config = dict(
    d_model=128,
    router_score='softmax',
    routed_scale=4.0,
    n_kv_head=2,
    head_dim=64,
    norm_eps=1e-05,
    tie_embeddings=True,
    init='normal',
    init_std_down=0.00355,
    beta1=0.95,
    grad_clip=1.0,
    decay_shape='linear',
    seq_len=512,
    doc_mask=True,
    steps=5277,
)
Below are experts of layer 6 (counted from 0) of a mixture-of-experts language model. Rows are named router (the router's row for the expert), up (a neuron's input weights, with its number), down (a neuron's output weights, with its number) and show model dimensions 0-127. Each number is 128 + 32 x the weight over its row's rms, rounded and kept within 0 to 255. Numbers have three digits each.
Before each expert's rows: "raises" lists some tokens whose logits its average output raises strongly, later layers aside. This comes from a sample of Wikipedia text that the model never trained on.

# expert 3
raises: "ary", "arily", "aries"
router:134157106118107086139118207119098130079119153113110122109175150185150176131164123097149111152122041075120104148135079094107172129133124104134098110108121120129102137146137096134173109113155131131092097119123092125119114113092144076133176137152168140113055106129107230123155159171129139163121105190113128189122184224118084121078157102152106134185107115137118172122103153087169173172100
up10:160160119106186104123126165160138123153157118137143177144105154161078166184128120134097076126155132111131134090086130104152149147138136121164190141093097172107143132141112111137176098125086084176135134044161170102183122061115089127072117138168103151088131112163084116054122195169093127162101118101145162162117160133097094151116088107113143092122161168112085126050140080072144153109078
down10:157193173089137148126071155059115138190102134169092169111117104120095105120107153036142122195154098149112129087126171159114141154097151167165118129126154143132061133107161108106116188113162098127124145136153156165162159156115136079139153132090096143093127125099141110141064101121158160192138118135212121128172154138124132072165133091111133067172110109093112150212165096144109131133116
up11:179094085109151083134158151138138127085154152110146095107140097114202182159108133140150107146108154163121086175171127103154162157147090120137127091090089150155103113129091142194147127108122052195128079117140158188140173200144154135073150117082119152120161136158155080126118146150110129197106140169097116088148116140149137137109090065163097145131077153173165199169133134099104113073104
down11:115127120085092114133120168091138126175073134136081140117148190194150138139082101182106111193105121121163079099100090103127095127113133091082115140114093136092149091100103084137119117140158051144130128143140085144113155104130206112167111075179112094177094151135087093094132115095143157172076111138164161125146133076117149082123170069118115115214131132088123119180096115189083118118101
up12:101158144130126132121225153066094136076076110168147094138168115123120100134075100116059145149174108082109137131140047115118127100126119170173141077124073160123153157121163096127104063064183096177106184074126132129102156099119158133131146153117135216098134110161114111118169115168131171111126125193116145127080148140101071128159105121091094156150132141136094122130164165137115080135121
down12:076155106095051095143155174100105130144080108140129087141174134084130141109135158114103173151187175098111131131148143099118120166117090095101204115129149116149072106142145095074112170072113137131147165099174094136138110140124119128152141136103174129088119103165171115137054125191182099133179147172138159140127164109126110151122201153164156152155075082096142128170153110170167084086192
up13:117150147094114122088122157101120106117079070077117120084158143087150113136120105159167138130142154090087127121183137145162101143115159115126159117103119128117160147116226124111075115171118107139128063119157070108105130140230130142129109066107143165083140151168138137110130146106121134206113146229100119117181128100132063122125108122161059154130182154182089112086123103118151121101156
down13:068153148169121106148114109169121123161137143141088148080163114126143125130096112115185158096052173096171102157159072136193123080152149088145137063117140074112134122197097124149111110117113140091127083128123126155133117143128129153074079152147191163172153135169113105055192161140175156130149152120130141171156153134107160168145120177183145129168191139104147110086186160106133144118070
up14:089113133086071139066066052109131150166138082117094124052156143139148145135173115120134172083197134163128137074163175162129170193149150090107127090118123150228093113102128138102125051106104071129168159118155168144118135120152132130172165140129115116097094086101122119121132086105098113159198126107162130132185129119094104134172125125161079081120116131107138173152116129155151123110135
down14:062169128091079100103143163113183123115170138125056158159165152141100149136189154054170132132139123153139143158096119099167117128125157148128121147052176123116162089119121163101106119045104093132137172153098181123105143136084123107106179166097124086137108078072186126072158120113099122176162112139107141152145160143149126235177141103160104135134153179149122151101146134143122106120141
up15:120105045141149116087113101137098077151153151091173182095156176142164119179194083184177117149110111114159116127090100111174127132163158113154150118113114165086119105138147106141108059153205120159113129101107087133132125136149088076103137115105123121131168113109087165144141094121127120122130108143187141140034124074112173082174157133181123094114078086159093155099189119138155109076117
down15:160128135127153114150088145134179127143146116170012184109153152168149069170155092122118167122136151068078086110149126121112133112142143161105060172107095121112173128111088135125126139127201163152133139099156095087146100121130096118091118123104152116102103132119084162103132116083095051161111129062138161115114165097130206127129175075130118088096055126136107101123144087175146135089094
up16:173100118138055128086125178124095170176079123119154139186163154128142133199113085055176158145175166146139157095103092083141120117149161105090138064120102126107185101087124141128141087149131106183142138125161176150109160138161099082120091077071149152130108108138137081085136137141082156122098099149054098135121099113120110094118147150140072161166116161157122125146143132114173189063103
down16:125151123146143127105114116112097152191086105114161077094125090099089125130124194180064175144110097154103099135168095136109123103104135110141141157202140141107132115142153109128130134163121109120170153068075082176150221122095095040156118176151165123149115100149150127119103154080088149094130093054134145111102067140132125108102103130082080115107074129173140170162122153125096069154160
up17:103114145129094118085111152096145149060126050137112102128127087076120146131109153108077072161112118126082105170137107102095094128123167126136089154123119154131121204105105124133115073181137167149092110110153126128115147126125244140086193076159154134167126043174101143127138138124158171164072104121113102109128079164177114116201114122156156135121110123139095137079152117091091151099093
down17:143150195126115146140145112198056117108182142126128162133003117130142115121123137141111049115153169134163101130076062090152163102131099148126140084123092120138143127122074121116166120142174083168090153114080113167160101176191136120119137125116104148093092196110078142140135127109117132120112154124135188122125193155140117159143118172137159102167108138112186117077158093111110163093103
up18:151146118149065141046110119151157135090079103156105118093147124172114145144138103179093143113078153099148099135139074117103094102067157110151104113149136150158129131144158101118106137086109098112169165100140088123095081091128167180176154064144108143151099129099130167164144157076086202135108157117109158187166161149081096130139126129054167100148189086164074115158092133086135095177111
down18:171166180060109095132163113167198136083136127102168133157117137097146099121086093113149147102032084161138121091069114129093156186137088105133150134154181147069087137092135158148110097120136129179144138152100082162087125192139122092147136126123110174149107174114122124165164106144135086077124096108114144111091140135184174090109170095059104162122144142107114077054094141130121129140104
up19:071083086154136103118149111136127101126094134123161160122148143119127203161125127075201098147168155115080157147153128190106116133153134070093079071155127125154124074152113095092055158096163173160150189124134100114135190064146169127158121105078182150134110084077158143123129138115120188149208104144150150117124141149136107120185171140195083104089135121142159140100150131122119125141144
down19:128150114118138119130110125140197117130095131124093224100063151165126115115110174109101152167162109184171201092136120104156123132136170167089124149141126124116125119200170117171105137101129089127108136116196116112167143159135145127215156182156143110120136162115167105093145111077126078177157170221140146127153093117097122129171069120189136082086173124155141123118128090114094113132119
up20:184133111201119151099158138119140096184101127157116072102211151163099132102143081139156162139152137183123102123104119099117124197152147095166117126147127159160157112170101164122114137151156176131188098127170171150109109127098141092065154094138149151059085101103129101120156150191097022104109140130127125154156134118099085124128119110137114081104139119192110181129101134075070139167133
down20:074132059105173139113175087109139092083141189105142137088154120128080184134154102140106103129123149163148127116157110119121139076154149118168180127118128126108099100128180111118104140110082163157165156112141114134150108067169121112111114125156142144092041119097105184093132139155103178106159104181141097100147162126046163133109079120095196086151111113204142165105124154152202139086086
up21:144142079166084083133155135107135169186139143151079089137159191151131184145080104061109111110125133147137163158099117139074157131174129138134188097101184166177159132191144092109128132109175179148129118117087131144136136136123150134109142072114164166089107105155099061152197071158120152149126110061137100136140118086111117124121145123071160113194050108133164162115141150132117108083095
down21:098134158118137061103145179131146112097143146186170091038127118099087123063109095122145103171164160141168115125111102162085103055201091103138147097101152214091172081152092157102140164134111113122145131144122167097145155133152141177131080085116101112146101185135129117174169103107152114147109113137082170147049145142164165129107114109120072146109128132143192137100146157124143130093148
up22:146073139178118136152169150126102119137113125119155112212085158112159162115159100097186074156143110059116114142161171091093124095212142145138091048135106114160158185100135097139153135107169131178154134157124101092153079190118118055151132147090115097140122152121089141077126095147103092189066144078156106139125143140080125138103104106073109074115132125145134141105139119157162112074119
down22:128109080131121107069108145073150131133103181101122101176122121117173157200142103116134104131115116117133091131162174123157075028163160161166166090063127137154056161172096106112096106140173108112116086137147111120166106122068086113060166148176145089085133108131141131127135152171101115146135154160164123136098163089129100107111070167127140100140176169149124098106062189155137135104106
up23:178073115101086097127157143123101117179132115119148112119125159118147132114130119137151128179069125175109088176131104121065161078082102170111104089127121117098136158093107085154148116136131114158179114128115175090147188153126115195099174114131083183102140116164125129161099124146196179206139141193162086089141129152109195079128152148174153098128087133116064116161167146094185106099124
down23:154160118153147117102105115124142163186087149073134118137123108134128157210073169112116105165158128114153181166157096114098139157145116113109207135125134106097093089094116085157153136105124125134052081082226121118145101161150125088115085108121130130097119137182151138118158130218131113151090097117129123139168128116139094179151174054177100140095120142151160080087101185112134115107079
up24:168185112152196107101139121144165133104123168173116141092163189145138120143161142090092085128108131154151136202167130145091153142178186170138111129158122113129077090130123125139116079102145120161119113123118104124190163107177119094135174178168112139147179146166048184138181146136114135080144161152157105130130145153116097153169123151131083124100139097176101079182119080080146177090057
down24:114124094135106087118106111124155181126112162076203118105145154085154141099156145187158077123076112059124162095141134106163098166097157155090083137112113161133185118119188106126161155175118125192146132160163117123137103150057196087121110163135134139139143115097145092124158143094184112141146146122150116080118148093047075155171197080138149130100139134131094179128180108185119115148114
up25:088171105070103152156165102138127092139089140085137136085139173165103146158117141086171106115106118092113129129085123129096071216156136139131065068141113163150134144090175142123145145110070150211093197107171066133168140155137106114127156160144137115083162124138136144149122100112116125107088106150108121119205175084146118203100088176163089065127114124117124122138124140123169137178162
down25:153106125182039157175120187107197009118135137127104121132079122075103145099134135075069089150066080152115157111154173129163127144043131116159138123079138121155110154132148162172146083134111107109100125116115115145120192171109141087108126136085126125155117092128174159099106128136150157163147183094091131109159107142171113125131094126159094173120124173126183110116126121130107129178131
up26:094133127145140111121164147121134098111166171077131122091137136119116120092100080182153035156143101114142068110178069126105126146067163165092162101073138175116121145100102138087134111137124162109104178123170164174151098112128092073092111120146146122078195167085137144061103091173109129162132120176122149117120078123087095148144102088127102070168132092055144102172090118152146087151121
down26:142106105113120216106162080090128046123159143133091126096148118151107139091069128143136113154112088091135095133129151140110086164101138170112129104140129151121205109143168121194089139133169091164163143127155109145156154166110115133064140090121172110175160139122107125100091062056141101147114138146179195138119127109092145072134131073128143153192132097159091063177169145152147177133139

# expert 5
raises: "abeth", "rough", "ius"
router:144159108124099079142118200117106110094110156117135123119173142187151154118143141117156112144130055103097085141144045065118168131143106081116107116120123108136096143142146098139180109104153130126060104116139073111121103112097165112132166153171152133124070116116073226129150153151118144165126106184105136179129175215123088125077143098161110103170100118113111177116094143101189144177097
up52:136174123096115155153115108138119181164063093184157110144153108077106109187116112137044118135090128052165133105181113116122110140136126186172152153213053126129117099092152064144146104112104126157150196170154136126095104118144153081140137105110126076105157116110080148147147102135121107141132113155086148183162162189112145165134143119133159126132133178125107146092086152107141211128094
down52:141088118083141154161162108119116152115149114201158049135144169174111182148212159114056169128113120058138101127162132105097115174152157106145102125186071084118105175147103196095115159100168117155129192166159111141063103121127119087137163116149104099126097130141118112186137125122101142111089128103126142107097110108164126122174122065119121104079154104138140063141098109089102097156096
up53:055098098098130101131075144173055159116145110127148110128154115179160125131106130073134147188091136188166153105166143112138118177155077085052128026180125125108140113178158074097118114117144148106133145141177117130163139136083129116127107140090126173124135148101144129100080099110164081139066107117061127137165101159124098178149154139100087121123158152159157110128075149141159176134167
down53:121190154133199155124126170129116088123111139146093107147145126144177090146124121145163118169158142109165131162111149147164107141159146103138129096123137122123130082146118132104139175121160098231149144100137138092168154087103129221071050101155162093129131138139113154063078145163159193126072169104104151092205090126084104157086151118130101165122133187134149161131117082095139120077145
up54:145120108159155087122123109165177130114085056152149057080167178180121135105092085115103180124165150140126146100076080101114083174136171103105135091158152081172077171150089085177122117126126132132098089176125142119145113130092067070108119176146152139135131108083132135031074109147128139119193090153093161119126150174101121156171107108173108136127181122112134093129131080117103126116126
down54:129152120175087179120094131175126098154128165146133137112146154116124124133124060097157140139179119154146195117113103107109138112170157080151078129100180170095145131069124049081110118140169192100133186181172133109065161117141134070172150097065069076080191085071177101103109107079096149127111099164132144139168122103148114125187117105149117115119110123129115127115109155109103141152107
up55:175179172186099060175156120088160128141119087113147121119121136135101147118107087131118152072151074146117090156185100151105167105152125148081083129131107128115071113140169134154141123188044082166217076099148155127126113109100130102116098167137103133146159138176141134092161105142127198146131127191098139172136143112135102090125094091172102134135155103164109110109171152093205172126148
down55:168133153110133063075173110098148155173121190067106114089130149148154104152108094100124117117097105151069126117157158098088141152111092122115142161069167125169141168107137114166119086138101085146136050128131152148146127125134156040072138136127124123120076158114126142072131156146165123130151166204157115095186138131111096125109148166143160145109094130071064121142175104137186196109073
up56:108097138135131116125166135098177058191170160099112166062151168163149132129073084159144154120108125159107174112096093098084178130125127169233141129157120111201123107177165104121111164097134103214130120159131135088103104179178151131100163077095083142148122137123093079069112136112105142178148127126067071131124135130118141141122142105167116131173109082122146139105080158113130117152131
down56:156095077144143071104167133113095143091127138065105125129079176178076106128075098135098108091159126126156170126120167195106095114161130097135128107136105158123129158171060107107124120148116188106117114139161089094109059121104127140181157138060124095173109145120159105122126079149136182063106140143144112127059092095171134141135156110082137116094164123172122091123164197196094099170123
up57:178155106143115089090166162109152093121151165158108118087108132110118107186106118140135178165132144141084146135128120158061148075175083198074129085106141053087224111126138179167126069119135129094184093143114085116119100116131142097098121140117070116086165135180141143109124121161110133143176179168148100142163113137116119125133163102109168129091138080140115148123189148109202131128072
down57:161146132129134112104159170063114192188164148099124115109115141096147138143168095102106099154073161143183104132088079098134173111142091061159075105136151108136087097090137136167159123114160137135086121113163136098114098062058153066146100113119079118152105177147127150174178117177112151160163091104134150074091187171098194146147102141141171150134163121125084162174149088137125134120101
up58:165133117098150120176130122097132124178103174116115100101110171148141140131133197154123111169162108086133095191152148126052100062126156108103187137126135160084187116161145046190172142128115086115104157089132132080124148152147121160071167140124136119136153078124145136097116123167115122144122115123124202101129159124131142108209165118139132126142167115126188081136115103151104098222191
down58:128131131134105055112109142143143142174189125122061141126104083118170098146121110146131127120178131127100098156115123148204164089097124128153143083139077160143114080167158093076136139085164131127160142057122037120143122139133121108055094157142190165127174152132121106150124127173140124187150136165157125185070111151078131116147171108157052135161154157101170084162160152153156122160153
up59:121141121116077088121179089036157122168133162140178139160103135119129142144122102159127074165131151111127091150163064145081173134088147109174172193135169169154099181085102130140098143115127101174148115165170137196141116156095148140115100132169145116133100131070160195130141110122160210143117069147149121100186129109134118136164138175127067147158133136083104086111177147156115102146086
down59:133181084176127118113120160140088160048142114112144138131178161068077147120128147119085089118169134146080138086155171140109183058149095128137154078110118153162142118107106157118158115132095105149203121123136207114120119161153113113075152099115087080173123134112162158111119155140111175128133141193158134143198096092180110190107135094122112148186117101167113137205148168108164140138133
up60:135104094071139078096141115219161133141066178155188109120123183137090129138133135105091083141139138135141098101091104159091141132175153123078145112127121076142120117112091109136088109164121150115108043096189083120154161125176080154093069139151107090056138160116077136130120164119157128159188154145116122180114132173098174123100144104108121220098166123130124127150102089142138124113159
down60:168109131145096120169162097180143171117149151139127131082144122092128111098151078121073074068135151153123153111162131111062104151139213072182115098065138100106106083136157137165093167146122156147126128115136090110173088135169151145146117141089150110147145129139139142162160163103076172180087109112142150158088124190167173131162118199106141188110066092170148160133078108117091169127154
up61:063140116140085203135225073124075157124105130156114078136093097116187135125142171127095101102122142153154116118189105135145120137129122122158154142092108136199166173148167123130143162177165129126137070152150083109157117112101160086109132094141104138112165070147144126100108111165101157176119144122174060097180096143143096099121122086121146062118102107115151172123132135044192131139109
down61:101168137149110108100080144110088129171159107089116124105084157161122129108132060145136132175114133123168080161113101065094108114101103151159174169150116189087096077123118136112130072127158124134079115102118146171159031124118150164096164111155049104153121157194113116159116131130101078131160102149105080129133135151135122111154140128170090107114134116166115053091060171099077126132196
up62:115192129045190104099095136098112114146119137125128124134147138108094159132061061182078151131117148158168104118178028152166142123173168091125123123178138109088125077157163129137142150102131094130118145072114129100066117123154125148173111075146116148148129054156153080092151118108126146142161148122107129152165123126094091136139139119119161188072108111107117127104210155092070135167135
down62:087148179104137166113168183078125115185152044113160151140157097160125129174161094138121132126114120156134149147198156144098102100145134134109119101149152107190090092154216102134105071185158115098164148126151154037095160158128099122133117091098076114122135077173114115095125117116155157200100147148207122105163127140124108132121160092131091139136189127085117127130142158115134158185123
up63:130145148095163116125112155148142127080123180097111097141108203101059136188142131137131115141111047138140100152190077075112136100075117087160085094112092115180109144168117121141143144133086094181148144117147088119131131122164096170142078183137115107166124091180100156091149172148165142164095165116073113192178103132184064135099096169144101103146102122083080135105118162138110121167108
down63:105117071079122100195110098100136116131126138175114138111073095082137125116083157076142166089127126120139112090096123194179163164117102129107156116153145165093155073193120089148107153065121114127102126115129090093097151133159078179145148154149132136102121116178083136113115197160215131141159090110205160097177159124125189126151125127140133186150130099147115160107181164184105110126139
up64:125152105110141135102129139159126159181110145073136129122109151090126157129069157139091133122089101106106083124150151171141081161137099165178162150182100073123125165118177135125118081124105079127158153119169133139078171099058190106172181112142126112112080160128125175149125172119057145219147176163121166138162142131181085101194150140147126130106128107134158138107107137073152212137139
down64:100158052127147139073081171116190117152150153101136124139123118119164111128126153106149131127114150123124102153213053146127100111132168147132154152141102149128104106106187141195155102108140116070075191147207096129080134088118174107071104107098116049089099132092102133104111162074172128156084136108129193094120144152107146167153126172092120075171127100149102086146121151148122157130126
up65:158057125155130130091178162135089152167226115104165124082145086147102121120103134136063155164095115097147112124149102085118136179118155129189099121082169139119173075136223126108116089072115134197152123090154131101123162152113132150147180111095121177053190180129197113134128130143133158146108085123150150149110124143113133127125154129122109158125137126137110153099096105078167147068118
down65:112138181161104128134095147096130084149125160139095127129141117152106139191153090138125189139174117168170155141139132172085108106143138103093101131148121126156128122143212161174182094130158161129129075107163070135126129134126137120102187132122159136142151084165093150030148103150157135121162180141108145078170144117100174167167166131178115113195198075148117076109129118124184122125052
up66:132109139144118166140099083167095154140195143125111093135114107135156091166131098127124084145151178122159064127128114041088167111137147157105121161088145116130088033138164082129174202107107153187185145124133116125178096108125136076128106155115106117073108107134146113092114151144143139177143152136126173110170101167096109141122065110122095147098084111164132117163100125074199126052156
down66:143134128089140110105143105126145112151228145113123116158120096122123143134142127100129142106184081121152087044159127132127134113114079106118113038101160081142097159187109083143098126107154086114163129115181102131114159185102181148117122119160116130120103144102106160176078102152218089101129117111171161122138081129154100139121099212156165175127143175112123059111148098131193145146097
up67:128100133153104175063130171136158078119160114105067067136122130112128169165143136092165087140106153089137141111099116100142123125110135115117133106148112149194096129199169125175162118137149132102091175157134107092120152169108074105146162134133143152065178160092073143109128116196152106193126159180169111180126125083095090171130138095123118046061136108129142187087113107115192120152129
down67:139167111156145118105074169179172097187134103101077095088128119162095121178115115109134119107134113105128112139181111135114155129111089124145161067103182133178142123131148049187035069132145123151111152099126118085099121155094154173097125064093112146174138160125122176042115103190146141131131137137165164145152122150074129102113146217166104122126138099105155159103133126116167121126091
up68:153126134028049134159129138140071110119088136160129112106069142132099061109160121101216096117120121146114149123112089116089091153156120203105152173115162147169105157154149106199113135172162126118170105111097074088154079089119184141112099129146104129107098148133143178131119117152094151131139061149133170142091120117100111126122150097079169070148130094101144105147155191093126110136095
down68:102138198125181107110147166113172127048117042184116099108055138131129113112100176127099155140069105105149076093091101107114134114195109122140129111088144119147165062110130177089095118113125143171167131111124133194098127094154179116125117149112141133139136111098139138121085090180199095152119180143138131114070172132099158170138133111091108174111107169137097068105083138135106097162134

# expert 2
raises: "istic", "ics", "ists"
router:136150102126090076139125213139090116081117161113134121116150160180147161124139146106166117138130048104109097141131061051118160126134102079126118114117116113138094140142120092146162110100157135127064093115133074105115101124107154094124179141168161133124076115125065221119152148151129135168133109173117140184133186215122104114090143102154095115180100117118120168110098152087187157169101
up22:156133084113144131119170161116069194125090156182105105110146190147124118135150114104157074184136094113103107082122077116122170133144114147122160095110077117074114105123111161121078160102136099173118097125131118132149114101124117157150113177162150106083103096118162129107074068122113055136143180198145161150066129121143220139156156143110055189128174121177146162148114150178117134120144
down22:114137101084155061145114074184078142132106189124117107092137143071103143204104184121111114167185159115183122104101068115095160102152132085146174133168132125144158117104194156152103114104112163137099060103120101114148127043038093078153124132169120107109100150094073147121119121105123098125124142126166153089149090170116121144149133106160094074091108135167140097151175141120121153127129
up23:093153183103138078118122140126120097195176131126120125111136119065133175100111088123084119183099160131107154140134084124133054145113151196144123104101116076073074112096183132106085174089126167095078066118118141105134180143135198182145060136138131154150086122152094119149104124106131119060196120167139170124139157142116150113153152072136084090130125134092136139119114177112092166089137
down23:131144117131158149107158125196077119154150182110135132114110126096107102079133067092120106135108182153177100140123138138177129090145177171111163146129079147074120030155125134107140206164140169117086168171169107172116164069123083102163061111188150121152136135149100105116120119128177134134107132138144152083055141154114121065142137115076132181154157156137124168139168160103140159158136
up24:159074136118150110136111113120146176120163069098095136121131132144130149082149136121163140142129204146104126147171100152100120109153067121142211118136106142116051029158126116100094103131146098116111178103119154074149086176151179119125103101143170146092145110188113159139076119077107112148156133140153160153189151088096161126089161184153096125169135140167173065112122174075145122113094
down24:118103112127168098132171100119157088173116144092081130116107107073138148119098124104137144103114068108079147145135153109122160097139106061185044119088098081134129125160159178136138099076108095123132112061150085146126183168144117176094103145159126154105096096101105131111107161106114166213148176130136120117149098138221136134089165160139184132133121179086072142192135119110168150122153
up25:139135153147140129155158141068087161113123122181094132103127152093055132112094132161079135161122164128069158163119164140090111129134170094150059051097094115124119206124131141173129201061152165092131169092188130132136106108162161118049076115096151134096116127109125087119082109127098155160103146176144146091165087161155127119154160098185167123182098095122115137099127141145158139150103
down25:111120151093139097080202157101135132141160115159059120116119125140161157135136089124124114131137145072106101175141148113166091126068127245098113139143108125139118147122078166079139085097115122158135136098171151194127125119068139090124110192152089119105181129113103139130058105126112125130105156151092127096162135113110061091094102183211161128168103154127137092074147089149121142096091
up26:109093095172111141087137101114113124174147152165180202107102135133131150071079189106182115153144102048135087127116171125176121113170125121093070078083154129127147133143120072096111106103182130147167108174100123153164113149170176123138101181119145137065156131161109101128156117115141156171065141106173152137166085090153147109120183147163122091202163091102106129133140120096166143164099
down26:049135085136120136205133132102125154178170132125120141093118176181155156089082073088133168082109185128127118181144099139069091177092144155098134136081111151125104154132146136142132151109115115161163150111129126126133121177103147155113144140142176041115141171179207111097111146149118171131058160091084180128151088120182162128120151151108163192153116118095137117130134158193106132146136
up27:099115095151115191156125105118145117143170190137151120187170161099102157124169155155126098154161106123107102171140107176101132171099093180132174115164152074091035134083161101186200098101180113149137120099140124124140158114102140166131075120146108133087101069114136115145105157152133095155156179132137167112146132135187128145133122085161139106210083126147177079068123144096165162139140
down27:035107133124153075099121184152073136118144097162114075139114160119119152091179140128106115101152173106126097209157119063157136097107096109137127145068125163142042162147134096057099117101139073199104108108186149125131180083136100157187142164096135126111143151061131113098102123105131108172131124129127177141170156113111118126141090159132147142079153129152111115113138068147095165141117
up28:155090134096120082112131182139126206153112095169192132139135088126119121159143141108090091154137163127129138149128109128099109208139111114167117142074072122149118121148160092107125159067188168128115122155137191194176126120157137099131120131115152104139164077077121150098099096214171181125099155140106080115114117205087107115157145085114137095094069136189170150116147133103108122122075
down28:147171071105136129111077119124140136147124160123167149099160077079074159116126121068103129163170102107116141108131188115100095136095177061132117139163080128100088112155076109113166112140132140097088099130168045136133123120102086167166188201132093195150146117123140172134134104127145145161095117114089110137156113128113163158153135148201093169152140184104131131165138132222097157147174
up29:201147085129153127142116077142134150132092115121147152132102100141078080141150161190102131164075188132096138154152193131064131133142192122139139089122139060135145117078207132150126116107133121115092197143177130140140110155086126130091074071149078120178098117178099116107175116144121088158196156109144083118129115136104123130065165078167089115147087159152148093107143127102142106083135
down29:180154077125100134158110143135163128124124126110114121106127099160068077087115119100135113164109171138108162145102097175050129084106127085114085113123074094008127161109111200165145086125151101154105141108138159113127140116119134100107141149142079099154123102147079061102143138140139106090143132104184182118114161176119178126083080176088159066141116148105086114099129115111148163185088
up30:090136178099190114161126094157069146115089124102154110107098180111114115186119120158125124057158149104138098133157122150115076196080126088105170171102148148114103102119123088135179065176102100109081141106138107134123124172142180129110139176144125140062072095123119191119149172096148138156227122134135157140132081190110122130181140139124105130105147121148129127163063090177124157153113
down30:118195127088104172131143147085146161133131122140121108104114116106134122128134167167106097155091145130192092032042112124132123117167137064140164125150097145084151146117063097145114181084134076090101116157163132150120125155113108166085071098076079077112086126114086137119085104156144123181159153185179111090123125129106151146111096182087094135108079131108101145130090085159151092086103
up31:098087059141116128134131153179132082144146153136169094084098123160069182122167161142172144176078099104185163131140095166121095126144123116120116060141110138078102136148109124130091119077182127107147124112177082127124105147162152119141134102113173091141091130152164125095066157170153148159204107086159124159181085145162126139118098162143154099108146154151120107140110212216159088106104
down31:093099116152157164093126153136131118141091157193067116090110114163100155142179121109111142133106167095164117089182111132152169128136146156146072137104129101108155152123109123166129144150217160149059173125087085099132134144100102144059086166113111109133087098051172136108143105148082183106143124140138144108105161147141159130119125107186090111071157199159083105113176081052123140114100
up32:148126115121146193087105174120151087177124190159139148167061133099149074143102143156129141129147114114125095152095146141087096182150131110158180068128078191158084180083106097086135144171092164116150105101129119048118162131107110134121122189099112124079094087153071167108171139078149114154141096133111142134116191101085111162139111108120115117111105106105123152120092137056096129207116
down32:135125095139181119148180160159103155091190108093135111126134123121123090155176161103140106121179112108144037101084137118116073116096136111143129095074119151169181114139194114123136063145062106124121070176081122122107114168160065144143101184141104131117138124129151121181151132164141158142112115104110190083058075171106115099133073086113100135150154112159147106119133185070107173127131
up33:183118123136117116093189099095110147188086181154108127128104142125170162147094110099099198085146076132116149190144157114105113126118085152172145125121132209152145086147113104179175147114159073155087143094208142128142100154107132142110194175115149191114150135140136106189146116114095203135144152144115174153185126144065120128173109137110113119166099121120144145152149161170151130063132
down33:039111142144170124125089171132123166177157100117133100134127142124116163105147094065119175129150126159134186139168193115106100063215075171146140069139077170128129116162102156162109162144162106132122151101103107099146130098188178076121159126118137162107122112043101080102100161100174103125150147119127147108116140135087109154163126084125089147135125180088213124141156104137122107130119
up34:133083106095112144138207138100103093163151100145107072109114098140085156173131095132200090106121097108081080118079087148088076187126142126160115157111123151119118124133134119136096094094115160090185092130119116059143184138096121087124138084153103137104123070101129141159123100132168107076148132100131158170110108159097134126134119111126133141206120132087134147141192173089178215178180
down34:176126158101155205108124142078086159105121088134132087147129163142099111113128133118108129153144071122102098098117122054050163170134157127077081159177103077182135170043131094118131113045143102138137126099112137146120072171115089105104128116150125114112147192153088132135166179094138144128168140159126142107179150133125142090106092097082174096150135196147150080153105111135109132078098
up35:164091145160178198128149125130096094135111144093155098083154108120122127175122159108102171186107114191150129174169101090159154194068063145111164114125078184119148085150113164123126136145158120105200134134154117099136130121118161112103158176086120088119110172060116104152130147092153202123167085161098141149117115111092116155139120142086129099124144119173139110175133209098176082087116
down35:166087139091108124128111160140124045097125080082059119117163161138072115073108091139147145142140152146139086154070042088126143131157066073114072116094160120075111110105127107153144106153121128081142114126107092099110141140141072160132128097101135086155127165143104124121094139146112122119166137197106100133072165156103090141101029149165109164109123202143177153133117119117120179135134
up36:173091131123084180121171153166109139156160122072142117103126146125127132170162145178083092142146085193159070157161167093089130158090183152086122149189078146128082097098147128140166057062141124140102110117122123116162118135180133175157139137121171129099162076116163104147142139092130142157132159113151126092186177139134118098160101172128098148122066102133143161189095120051118119188145
down36:105111110109163186113175161105164130077172114113099095125111140156165108129183080139144104086141147156078110074101116084178108129165108139131129154129143131075190100154101168148116108161106086133093143112126160165115113121184133166141095097124102204117149152057111152086129111163187117139109107025133074076135118128107138137103105152121123137088131102101040108072119114108102125072158
up37:097163108164134138124120092058105136142125135181122096123159137072122128202121166158125117128148161110097148096194052096111103090173078101140120122129089176118138138100120086114156159102141134158152114171164145107128103184166172149070102153101105102116100091160125118112115127146140105198084099198107121096121164126134103144166203115129096085136113154140145098163089131195162117035147
down37:106154166170156110157092126125063134183120168160113127141143126150123135172124210131161165159104125131162153123123082064077055151168202183124126100102118092138126120183176178105109142125113162124132090152150148078158109181129179111098138109114149162116101152111126157036129108142136211101068113111120158113124159078155096148121085171122140110138121125151120116137180154134075141082109
up38:124108153095136068181119140114141146174163186098147163118099126140134135096096088176109067110110129144108134190137134040097142101059088121191145139128078167139117138137152117118118112074173128120124114107114160122160100202140211101149100123184100130134114140120165112081131164162151156192099173185133102103170083167097114132121133125157131186170105166137122097165114092114142107137070
down38:125121134100174089068081173122122071124083134104111119096107115077096115093125119128130112147098135135113121122149148082142128111141136078150137137063088130117117083061153156153153127111133169104127097074181182088138158173077196048145159167108143145150070097212131153144092108116142142170082154116105152099159109062120157117152143203108124131144151162146084119077126131094140148084083